config.toml
router_score = "sigmoid"
lr_router = 0.0023
head_dim = 32
norm = "rmsnorm"
norm_eps = 1e-06
qk_norm = false
attn_scale = 0.177
tie_embeddings = false
init_std_qkv = 0.0448
optimizer = "soap_variant"
beta2 = 0.95
lr_head = 0.018
warmup_steps = 200
seq_len = 512
Below are experts of layer 2 (counted from 0) of a mixture-of-experts language model. Rows are named router (the router's row for the expert) and show model dimensions 0-95. Each number is 500 + 25 x the weight over its row's rms, rounded and kept within 0 to 999. Numbers have three digits each.
After each expert's rows: "comes before" lists some tokens at least twice as common just after its tokens as in all text; "mostly gets" lists some tokens that are sent to it at least half of the time. This comes from a sample of Wikipedia text that the model never trained on. Tokens count by the router's weight.

# expert 156
router:533504529456539501466507521479527547481502464512499503469487536510483495483503480514483473459536550493496476530493495496498516499482495508505498501516480513479482430486502511451522534504472455442474505518462497509460512494449523493532476462527500522522527457491480489495497485503535472483
comes before: ")", " |", ";", "D", "N", "S"
mostly gets: " USA", " US", "AR", "SA", " II", "SR"

# expert 123
router:503455504503496485514502518480481545453494483500479461476519486548542547511486451538467488460492513462484472505530452508489521505479507490491500493507457517507490493480517486492514554510509523492462515504506543498489484492483524512546484499550504509446477533513441496483489469501460488497
comes before: ":", "==", "\n", "---|---|---|---|", " ==", " also"
mostly gets: "---|---|---|---|", "|---|---|", " Preced", "History", " Coordinates", " Succeed"

# expert 101
router:474419515474515487478500535503489528438498466506491465511506524521519570486504454535500480479510506499494489505536477505499501507443495493489503494536462494502522505493525468485507537507464511506458531516495514484493492496500525538514474508555526518465479473456463494498480510524520506499
comes before: ":", " |", "==", " of", " ==", "ed"
mostly gets: " Date", " Coordinates", "History", " Preced", "|---|---|---|", " Votes"

# expert 108
router:528471528502497518505506473515536482466482455496504462522487520468493523496497463528494512476487529507488451545526518513504516521492505499483507551516482577460512445482499439481481534480488450492497521507530494525490506491462523500495498501504473517463494526470482467467495509510491490548
comes before: " be", " the", " not", " have", " a", " make"
mostly gets: " to", " not", "to", " would", " can", " To"

# expert 124
router:513468499514489526481531513523521516500469465505485465472516497489548503534471480512523476477501492514490435538484481521521474491477539525505521516515486551478480494466518492429521496473514514474494511487533488520492493513457512528513501521483543530475494507526479445491452527472495516539
comes before: " a", " been", " not", " an", " also", " the"
mostly gets: " is", " was", " be", " were", " are", " also"

# expert 151
router:468505523483523515496481488461490497453441462490481446507492542497512534506515507490512501506526546561520499536491516489536492505462510516498520525517510496543492492496486502530523522472490469514520501500496542505479477522502551514516480451484495512489448526490494474520498534476452519549
comes before: " the", " ", " a", " his", " their", " its"
mostly gets: " for", " in", " from", " on", " during", " within"

# expert 83
router:502478552477511494512522528486504512484520503493473487473564488505506541540489472529501495461501505526469473543500485478505517536474496494526520547505500504543487451482497495470504535506480497500470523497465526504481550500484542489529477493577482515470526492495472512478479459518522496530
comes before: "s", " of", ",", " and", ".", "'"
mostly gets: " team", " coach", " member", " Team", " football", " men"

# expert 116
router:483488524507514512513484494476506489495475456491460493476536524522522536542514523522499541460504527508428462535523474518507515524469504561549488502485476522553468473504517460493506515493504469504486520507493557500481494489483542475538472520537476511511496494495486490471495505469499494525
comes before: " the", " The", " in", " a", " as", " In"
mostly gets: " serving", " representing", " Both", " leaving", " Among", " of"

# expert 65
router:511499513503520534483550531481528526428517504518479483505539512554482508477498492522479476475529498485495475524510513482527508514475518494472530532521483511515441482482487466442508555520465503440501518528542538535489506507501537505520478487506490512483505479492474500483467491523482503510
comes before: ",", ".", " |", "\n", " (", " and"
mostly gets: " States", " USA", "ism", " France", " British", " US"

# expert 133
router:494495536499523508531486481483519505452451510509477475481487519511557537494482496536513516502541528537468477520513536467541485518470514541521535508509511522553499478510498510506536530468499464519497524525485545522492487495461520534491482485531491549512470543499460468520496499507480490511
comes before: " the", " ", " a", " his", " order", " this"
mostly gets: " in", "In", " In", " into", "ly"

# expert 157
router:496489522462514536461524494500498529472474441510462509477554492492552548552510453525500523498514520526506500530498492490529519549480495498549519514489470536490468502503530489504520521467509459496525526497494519495485520477448533488559486515492526510505484484505472490477502486507517479503
comes before: " the", " a", " years", " his", " least", " an"
mostly gets: " at", " with", " four", " three", " several", " six"

# expert 119
router:476466539431507502510539499487499523501497486494474495495498486533476531556496506521526495496519521522452476526513517485472528514444511564532533529489446524516485465461551521491525528507494504463472521487477527542525484501485528490494489497506497503489511495517493507477478511452487494493
comes before: "s", ",", " of", " in", " and", "'"
mostly gets: " family", " son", " father", " village", " children", " daughter"

# expert 140
router:562487534443533498467534506454482547477498492501491466469525510539529528510503504531521503478517523507477485520513503483483495498491521495474519534534513534519501472503498510481572496489490475494489511490497491508483492488498529493497466511571467562507463471507467512497486481486536504520
comes before: " of", ",", ".", " (", "s", " in"
mostly gets: " School", " House", " Cup", " Division", " College", " Church"

# expert 78
router:504505521509535491493549497483494520479504481495456476501535527535505495522520510518502480457504526510467444517517484478472503516494513529514526553525492543514444451474498444449518502507468527458485523487511499480484478517467540467526500528506508530493456459507493499498493467477494487506
comes before: " of", ".", ",", " and", " in", " to"
mostly gets: "ation", "ions", " area", "ism", "ations", "ity"

# expert 85
router:533500555445524527525491469497511500482497484493463464482510560512527513478475490519524497502495502492526435486518487519530520560484513494491522502498486520527490459495506520470518497510473448483503525481466498516479488519480527527504487466515471498490499476479483450481475507492437479537
comes before: " ", " \"", " The", " A", " UTC", " Animali"
mostly gets: ":", "):", "†", " –", "),", " bio"

# expert 99
router:479459560460516496503517506476473499436484488510487506496528551512497514526457492515492500503508531546481469509538491496481491512504534521482544501509500534466496517510481444474537501506488462510521524523501506510494499506516528467529495486545491507523508521501463461516492480517456435519
comes before: "1", "2", "3", "4", "0", "6"
mostly gets: "–", " (", "/", "(", " [", "—"

# expert 135
router:501453513457508533494508473507484492473504493506483444505533543536482526482503488519496478477512515504469477532527464487531497512475475501490530489516457516469497456507543468502526532486485498491457508543492505559474476475493528483525459466554449511525497511484485515478494488485523494528
comes before: " |", "ing", "s", "ed", ";", "ion"
mostly gets: " broadcast", " human", " Yes", " ±%", " −", " ISBN"

# expert 92
router:533477554520516537505521537494505517455517469474492446495500525485512518488510477509533489468507558563511479531494481528505477545504499536506507533523504561499504495488525492497534565482534475508490517478503491515501506495462537494512487505508484505457510490485474464515472517485493512535
comes before: " the", " a", " be", " his", " an", " not"
mostly gets: " before", " until", " was", " been", " would", " after"

# expert 107
router:489483515511518491475544486506505526496534486498482479489483494492493523524461516507483491477512543489527461571547491489500514504482524492449556559539476572518486466502520479468488514493501501469485511505482518523509479472513533463491457499550474525528487506482480501505498491490504465512
comes before: "s", " of", "ed", "ing", " to", " on"
mostly gets: "port", " based", " land", " power", " right", "harm"

# expert 126
router:474459513474520516497530491489532552496498440520492456478516504525503524533448495524528512488492519514498479546523467462475486529464552516505501536500449510489496481524546517434498535485469532502465530511483543496495507512492515487503496487523480510476489480500470485519470505511502482490
comes before: "s", ":", ",", " of", " in", "."
mostly gets: "}", " home", " Location", " building", " village", " side"

# expert 67
router:534499547477519536525530476446496503423509506476492436469536520470492523500536473525507496501511516561496490532508489496532497493465503506496532503517449518478518501477524496467530521522518478497503508514504542510492514481506514510505472488525464498448504475474487457481486524495482487518
comes before: " ", "\n", ";", " A", " \"", " Double"
mostly gets: " –", " —", " =", "time"

# expert 139
router:480484538466533491535544504519476507492493452524499521493571538514493512463508505498493499482530531537475460488532515491484484506451496529500529498507470531489495526487499490498507524475505490491534514512480500519500451488481547488522513475501482535470468506525473468514450470523474457543
comes before: "1", "2", "born", "S", "The", "C"
mostly gets: " \"", " (", "(", " [", "—", " what"

# expert 82
router:550459490458518491500477514489508518451538486525469485480508481492470531545484524511531494473538527516501486534546484508500498512483493517490521516498507572521461495500536501456543544498505509517520515488477472517507510508497533445486456513492514543461506491471496489483460512492517504521
comes before: "s", ",", " (", "y", " and", "'"
mostly gets: "ster", "ville", "mond", "ard", "ette", "field"

# expert 84
router:518484517478512542505474507500490502491481474497494450519540550548514527482467486506505543455491507512515463497527527490523569561469496508516509501540486500499508514490548482484530511484447501484500502488467546508483503505492514528507482500497509512477496463490494444486447525485480470505
comes before: " ", " •", " A", " Country", " List", " Coordinates"
mostly gets: "=", ":", "|", "-", " •"

# expert 121
router:491448514500560490495563462447520536503528483510495482510536514540492516540498486522535516498518513499482481517496534494467496516482490488500530531489470529498475458494522495458496518493507521502465515518456500526499485500478535463520467476515473556511476514485485508507466503465450484513
comes before: "s", " of", "d", ".", " to", ","
mostly gets: " line", " law", " order", " control", " space", " attack"

# expert 129
router:483485524479542503544535492488510495487568476512462452499530490509481513503537458541467547515522514521519480520511508519538514540478532514509536528532514521534488487469505425519516522513505508503461516511479545522500500488503509497515461501491475509493467495496492478522520507462516472516
comes before: " the", " of", " to", " a", " in", " and"
mostly gets: "ing", "ling", "ting", "king", "ding", "ating"

# expert 105
router:498469539497513534492527534468504528515519522477498471451503525520522527516455490507492492502511513493477494531539504475547491503484562529527520519518467516492510470470491473486529506519518477509540533533500503479473433492467518475543484494561507520496478489489483500477476483481506449494
comes before: "\n", "See", "History", " See", "The", "Early"
mostly gets: "==", "===", " =", " ==", "====", "est"

# expert 159
router:532461501461535471485490522483515479468482468495484494520486488523482542505499476526479503469524491519473460534546461464525529478473472481494529500510486523517492513467470487549488498455485453504498508500501524516467480479478530532488476502489479533496521500509476458441495490461449478494
comes before: " ", "---|---|---|---|", " Total", " Win", " Preced", " Party"
mostly gets: "|", "|---|", "whose", " They"

# expert 103
router:480481519470506502521528482443496480479498499544481502529544510519510521521440527517493494506504523512506486537533473505516499531454506484498504512501466534513488480532520481484524551479489519466459517520488532493508516486481510527535477473507491549490492481479444515451537541467485463493
comes before: "N", "s", "W", " of", ")", " ("
mostly gets: "°", " ft", " km", " m", " North", " long"

# expert 70
router:496463492516537523522532493525537515477486502501490459469577493469528561466487496506478506510506556513504501511500472480557531533477498488540507496516513522473514507503519501488488531484495480489489511480442498484514485485452563467512496529503520515506519491500494455514470523474504484513
comes before: " the", " a", " an", " well", " his", " he"
mostly gets: " by", " with", " as", " where", " into", " when"

# expert 75
router:522483519446537543511469495510522502503519493497479452520488539535521537522490511537506455509550545573492503510529469511519500503461499515468489481510486486557499475508504452473505507464512455493463499518499469514505529487492508523529479482522489506480481498477478514493456495515504482522
comes before: " ", "ing", " States", " –", " Olympics", " Kingdom"
mostly gets: " May", " October", " September", " August", " March", " December"

# expert 148
router:502512513539512505493478504527518504441455479512498497510516524505540507529451492579484525492504518557470458499518486491514497480491502531527534521495498521503500508504537501459482520491526519475443519529528513533529465484467519514508480525507517574498509532502502481487488485493497478519
comes before: " as", " than", ",", " in", " known", " to"
mostly gets: "ly", " not", " also", " more", " later", " then"

# expert 137
router:505480553490531507480527507523521559496478509508475468474506503508503519543473522522486503498507515508489485533531494460537510498484510546520540525518505559489485476464516484462532522524522484469518535529477500502473471488483520471526478480535510505488445471476464495473455478492513462510
comes before: "\n", " The", " He", " In", " It", "S"
mostly gets: " ==", " ===", "."

# expert 80
router:522501486502529504509490478523468494464467465492485505517483518492510544530469481525461497502503527548511478555530525488536518512531540571510511506505472522479522449473484503519518473506492472481519515474520508505453508480476537484523467498497480499435491515496489449465498511510508470509
comes before: " the", " be", " a", " his", " other", " re"
mostly gets: " and", " to", " or", " &", " could"

# expert 102
router:495458538445550478497446502461505541461515472560482481456505502535476501523531474520476525469511531522500486534494506506524535532494524492500491506497483530488457498488490541467492512497491454491476521546491480517496500518473508476504498476533491537466516483492486501505477504493482473539
comes before: "s", "t", "A", "an", "ll", "re"
mostly gets: "'", "ist", "é", "ot", "’", "ute"

# expert 104
router:522496495471541544470519468514501503486488510510499475441531495517473522530494520500490496504527526580455484509501509496495509527484547507495532546502523517494486497497543489466533496510510456496510512514479522526476496493492518460487483471521482516487500482500482440494478525480471424502
comes before: "s", "1", "2", "year", "based", "yard"
mostly gets: "/", "–", "'", "−"

# expert 155
router:496474537515510493509565486480521527437508491503502463460503479479506532530547515546501529475529501497471457532545514519526498504482469474525527512480514533522504516486501507474539521477460502509490525515500494489465504495469518494555450473549464507506511498478490477523483506480509510501
comes before: " in", " the", "s", " for", " a", " by"
mostly gets: " won", " played", " received", " record", " served", " win"

# expert 100
router:502496527486526501546510502480511534443509491557478479497527504520473528518485518523520546475513530525491448523536467525492494504464509493462575512525495519496485466501509523493509546516519511462479523469512522540533509482497522481500473514498485496466508448483487488466495464477495485506
comes before: ",", " |", " (", "'", " and", " County"
mostly gets: "ney", " Green", "ford", "wood", "ley", " Black"